From a checkpoint of a small mixture-of-experts model trained on Wikipedia.
Size: 11 layers, width 128, vocabulary 2048, 47.4M parameters.
Experts: 128 experts in each of 11 layers, 128 ReLU neurons an expert, 2 picks a token, a sigmoid router.
Training: a variant of Adam for the experts, 374M tokens.
Below are experts of layer 3 (counted from 0) of a mixture-of-experts language model. Rows are named up (a neuron's input weights, with its number), down (a neuron's output weights, with its number) and show model dimensions 0-127. Each number is 128 + 32 x the weight over its row's rms, rounded and kept within 0 to 255. Numbers have three digits each.
Before each expert's rows: "raises" lists some tokens whose logits its average output raises strongly, later layers aside; "mostly gets" lists some tokens that are sent to it at least half of the time. This comes from a sample of Wikipedia text that the model never trained on.

# expert 13
raises: "l", "t", "st", "ly"
mostly gets: "ur", "ou", "he", "che", " Che", " she"
up0:128078072113204128188061117098138143048091139099112128175135069036131191135127134126180140196126108128197118104164117130107119126127104125056130124129111127143130124126123107139129071190098157101136164158143156153128132148128144111138099127127132129125087113087109129125111163106150125218110104097143178125115133124158129127128194146108135072128117114113059121130184134127043113150152
down0:123135130167133180128129127180140127165124151146136122138152075134190246132173190154120107100158076077093125109072127064192083129127127127105151121119125101099142091054137117126112049088139128061110069125126138127130096144167165114128156141107086101147110176162185131110192064121123130172095124124116061144099137132126138128158164128148158156152108117149097104120119130174158100136127
up1:166104078085127131143120183157133127122165136115133127110197059073129229144129127188115133137138150182137133103125195117120085111128133071127111128112178140159130104130112114130106124168134127124129230129146161107132115133137146064126138144064054128093090174083110120129136190119120126192132101128190170118110137133164175126042127128116118126128120093125123129122150112181114070135157
down1:151139115124078056130129151077154144106134178135092201171105144126146141166221131158129170087135070129210137128101129067118164065144147123091093117099156133105076167128128144152121129129139120104127126153123107115133200079115129122126125064124077162136126177198098161153147102094139157124090122067128092170120124102082135105130130145155129111072128130123094106151132129149147103158221

# expert 111
raises: "S", "B", "R", "A", "G", "H"
mostly gets: "|---|---|---|---", "|---|---", "\n"
up0:130133126005127155131126142197128097096154128046123057217132127112133135137128135105138129092109168134127128170126126126128142123148179127128135150129137128226155083122159128135038145133127127114066054082126125109119136128141125183131188158114127153128125094098128069143078105078131127093118145093164126145044159125129132166142142129126118139129140173162128122105157095131067129123129
down0:181087129134057164122130148157129131144058108129152115126163119104132124146044130128127222140136137119138208208140142137126113132135161164154073106115128145108105130121107130065107085128110157126112127174125078173152050188112125065131141093124146058169114126136107121128168129057128108133128187131126159160109063083120134126138129100124113144112127169139184129125105142139198128157082
up1:128088104132170127103132088100161111133107148142174172148106088108170127133134047071173156139115087126085135056124128156124127131111114124123141127134120096038130121101123150084132104156113136111122032164105121139129117220126155122130135136128128186170128093156122144120126168118126120140107087130118127139175212227098137106152138132129147126167136126074128093216153123142112049125150
down1:120126143135195181190065122067105155107090128083107108120129128215183123131074178147143103111119186113140133087125157125142111126128143147080181094148086124111125068033150139116107114131095125122126158134163173182130121114154099105114240072115142105197106175095143114137145122115132100129125081108118163187128123121123130131165154088142110104140141130111176101163082129144110114128113

# expert 31
raises: ",", ".", ":"
mostly gets: "imes", "ivision", "andid", "aff", "raw", "aces"
up0:123133146129080128151103129129123132151116108145100147115163186091139192130082088104205168129136074123124179117039129122120124135172202146146179111109128134152123149131137126124162123142156152151120173141132070081137107106123189149131070121128105129133106085082085122183131172135123222177105101130137121126137138158127065125074146146123104071104019085126138129118172132155130136091099
down0:106123129091060131152119113104096106176118116130162141132080113133125111089148124136131153132128081153164125134047125126134160208112126148156189172125060114086092143104140095101139078172161151113115207141126042107096128137180110091195124087129101107131147168184138090105111140129136124101118142127098164087124192124127089171125167112145098130116134199135104123116221150128151101114184
up1:137127170133152129130112127194100129129157126056121157192126113170128100110137176127129122144182108235142084147150115117151077086158110148129106146121084127123096130133131097169142135173085123067129093130180094120106103136125100123130086168144137157140116112145143069103121150188109159123127126000134180085154119117126144165128169119056124133127129172199127161116127161122108075146168
down1:128118124132128118070204097130114174155139131163184131124160120148175129116128117190150145114124102141093107128115086116125098140085131076130092204073109128162099112127146088108101149185143141113135102119091126154181163096130120121085169120086110111117108091133130127204153124169143066058189169142107072143200187142103090173078126070125117121110168091110163129144162067151118156122162

# expert 76
raises: "o", "it", "e"
mostly gets: " ind", " med", " Ind", "ident", " commun", "adem"
up0:125128114175092132126054126130076129124129166129218084133153159098121158186120100167151156147105091108109166156126144128068130134111081154120124057128077141115130198087118179126135134129098154101137106057166175109118145129115114134128120125170124132150052077119141138142126127181129126114130119057099131137126144079142137101163179176041143035147129148124104135125202159118128122122118
down0:102139179133148163140127131123080093104240067132190129125112129100128117125130129108076118127188085122171155104097098139066145150178114155117100128123141255057159099150102135191101163130102101102186138122166083107094110114128150135090128111130140122149126130178155128082114154128147126118114130120172131179127131100127126145128105136138127075067150139132124136114112089141127093132126
up1:162092049128141142132128129168133137124134126142128138194137167119128082085071128095130070091180128139138123130170242148132073073129102163100112128099119130133134140080167116085153202163138147127156074076135114128128065190139168128137132126121072129113131125128128140120136056139070122120128131144132160082138160116127080074136161104130125052114059145120067111140173101149144124115128
down1:097128123195197136139123097194032131087140130143059125137123127115128170063089131124128096111115096044126124117153154116154090127144129110143151129132141159141113131157103135134148151127196167131141092120135126103136193063153128150076148137152149114140108176094099128134084184104128146139121156128161113133111115166082172128129066169208185129123133105123160102060097096059176128138126

# expert 100
raises: "gr", "g", "b", "x", "of"
mostly gets: "ro", " pro", " ro", " Pro", "ra", "io"
up0:118102111142111129139072199063047175076061153130143207129176075144109143203079099175123130118112169122129127162121152133108122115107045126119128192133120068134065193126126144132121146157128129155138123084146172118131154094062118148119141169146181128162126132151127067151129097174130136139125124087120139168124115127112133133164123077130128127124134108200145176152102127133065128133123
down0:127123128126116073107132091063055108245129130135130133128115134137119127080139051102126125141156122133118142128129146101130115120056126145127109126162133141147159100195147208136146161165123150144167122123128114154129107124100108153119106164175186067116126075111180123149144097163127130155124149088127073045130175104117151130099128207134130068134133141168142141178128102145047162093132
up1:087124089127200122114123098120145107094098187136123174158194135049149122141129172145141070063156100059190128127129180146128096118123135126130129129065123128150092134131166135141123121133123125122054131128132140136122065094120102131135126136141104128125058094134125098157128129136124181133129126131124150097115072153121057136129227116167062136125142230128100119144122066122126167170133
down1:082130115170124118057168120132111073148144063232133137115128130041133131114141144191127126128147108090154142187118125129067121098139116118163125175129129093133126146159174201136131180137136131124100164130126178158147094099130099118190105125101128122096123147195142078116112127071150130135153119124124131126126128057128128113047180106069096116134099146157128156155126124118083202094159

# expert 29
raises: "o", "os", "e"
mostly gets: "b", "ib", "ab", "ob", "eb", "ub"
up0:135192130126095128204132154128107136024099131127122131119127126123143127132129128143164088114116174127137131232123166111127113138099097130079128154148113195135125186128124129127125158128086121127137131049158134087079064103101135131071130161120115127058153184135133144148132119158053128115136109128121119130134102128168123127114003150133126134148129129143205160146079110192133109130126
down0:131117107133156211153134111076140127187135136068186153076121135123116094128128192129127195099104118124115117122073059129047096103134194160156127166190156143124146128139129121093098143136086064126151132099124101193164121070163075113084108139152127133098097097119108144140119070061131155115092112124130163122119159118124110126095173127163125195101148133155165179131166136097128128177163
up1:172125133130128081171114132201124172091114125052115140154144221055194170134125102138152138092157074130126115156155160149107070120130125132128145133100126123111092184129136038135132201120145141126142158127149085127128113118099124134076077156138129143123067151109085140132110070065107163131120118127126106108129133163133107147076150183131119116115063212159121135158108117125149123091185
down1:137128166133115183128163183150128133113125125147119135103126120097130046127122184123145117135133134096123062075059093159105099117127144133064125201147180140150111137170130124130062123127121135126163093151130129100127129134135104136158215068129173096186150152166130110139134150164085130192131129129165080092135095062128062090108129136139128130081158126171147089041133207113144113146140

# expert 109
raises: "at", "an", "et", "ot", "a", "i"
mostly gets: " v", "ri", "ry", "arl", "um", " rem"
up0:136118065120122134129092128140167119104138127127125115122207176137102128153075113142177210147039130098174181100149120145128140136133196103142144153105104091175135131132107128113140148088103128132251129128136100135093108132093127121088068150193122127165122128179070131126127091163095104125114128127127130141154114166131124210096115140094093109199128121134178096129058132107094127139154
down0:097137154173122137074176194153136138201089128150052095121129128118023123137170117112137038128126126119133133166117155140118160067147135168112070093084134126106201121149089174131139124140104153125088118068135126127148102119123051132131165153165127141124057088172094130160144135115138128183129121153154125064087113127142145150130137166112149117130156129169162136056149180128116131135127
up1:126127131118143136151111156143094127138126127163187161133149130143127108129139130113132163124075133122114097119129086130106131167144139131130178136108123053091159196090127045129124193216123189129035129040124071053085125127074145083105169145188130129130138071062114130125130099154146130156119127128129160136136132125191101165097117183137134133115076125131126181124144096129087128127169
down1:158118076130119142079129120154122141126083140117182111083132126162129127131138121149153119119112129133131122117151127147026074105164172125133086112194133141129179084123107112075176060128129135100117126132123044174090070199129096162179150177051115167132171126116229087132131118107152151185123130109172103097128163147100113122128125129119123140132145134143098134115180130069116125172179

# expert 97
raises: "ing", "er", "e"
mostly gets: " se", " work", " com", " play", " us", " mod"
up0:133123124128102113209121123078069121188134120133133145115097117125051129145127127154125172130060203205147151163145158078134125130121085130144119129117133126106097125124068130127124185138142138127133129124101178125150135128125137123123123142097141139128112100166069084123140120066131098161124121111061142106134107080208118128131182167129130148127121052211117233105157101112166138126189
down0:070120144101181175127158134109135130158119128117196053132118158143118106119129136064131048200116154129135124112061127132129154176143126114158128148179132132124127129138189110121148065118118114132112127140115117060135047144134093144129142193129148100147104127164084103092138148244124107141175112084096126136106139127154134134135139088165129073060133165133192158087129118160086117147113
up1:127110089106132141114125128155164126120155188108111139124151119097117162132092204091129128147129125129128123153138121156132131127135129155140114105087126086069113118127127129071195087135102179132096186129123150130051206156126134082146125127101112128131143160134052115186104141159042149163128099095119128141098147155128145128153127170129073136225100133094066128143107110236136111137203
down1:078074131126113112131113150142116127058104078156169138084102166144135110147138137092134128149138166155090139130122128176107127130127231152114161131111130124104112115182167176155128123123132103179143162133091102109057064143197127128129128121104156103132089172145151109135095101117128119125146171098149026158177065128134131136142126129140121161125135091101148081189143059116146221075127

# expert 45
raises: " would", " were", " could"
mostly gets: " Born", " Country", " Gen", "uthor", "amily"
up0:157119161131127237076175128127059113075123137123124146129127154128160125097082113170126127116125131171096127156131156185147124127133130139138142119153111107109139063103131166146142132108068146148125113177184118145084101134090116081130138084138097125149128117090154054132073146127070142113067113048121124098112127089112139132056134121150121145109133134234114114141128149173071121208131
down0:128137163132095057138104145121150129118112166131179118190131209119081126118159097141173083116105166154172081168060054077107142088128154120153121125103142058117145072116128139175121181177107136134108103156102128149196128129107169130097123091113118128112132116142121124096123106166129121203165086070196119129098137151099122165108113189143171133118138131071134065095140115130152173107163
up1:123132061128128063090224133155127133079116199113128128095089107126124127143148132106109156183117143131128162152140133106066130188127112140148187112108128169128071183128160139167149143167165120182124126136020114164132135093128150049084078146123119164133123124112115127111117128112122106144128144147171250154094133133098115120117126125127119108173116101097102170166104132173127128082127
down1:139069118128115184152137093116217110141126054117090136136170098083097130105115068150123124124126147116133087129129097169136086061122215104115114126189151101203148155144116139150110129128108148054132085112100150175088173126099128156095094103075102117112133165129055133180132135131062221190128114164125151132176147104126139136153111126164156129133132168106130129118114152128144110162139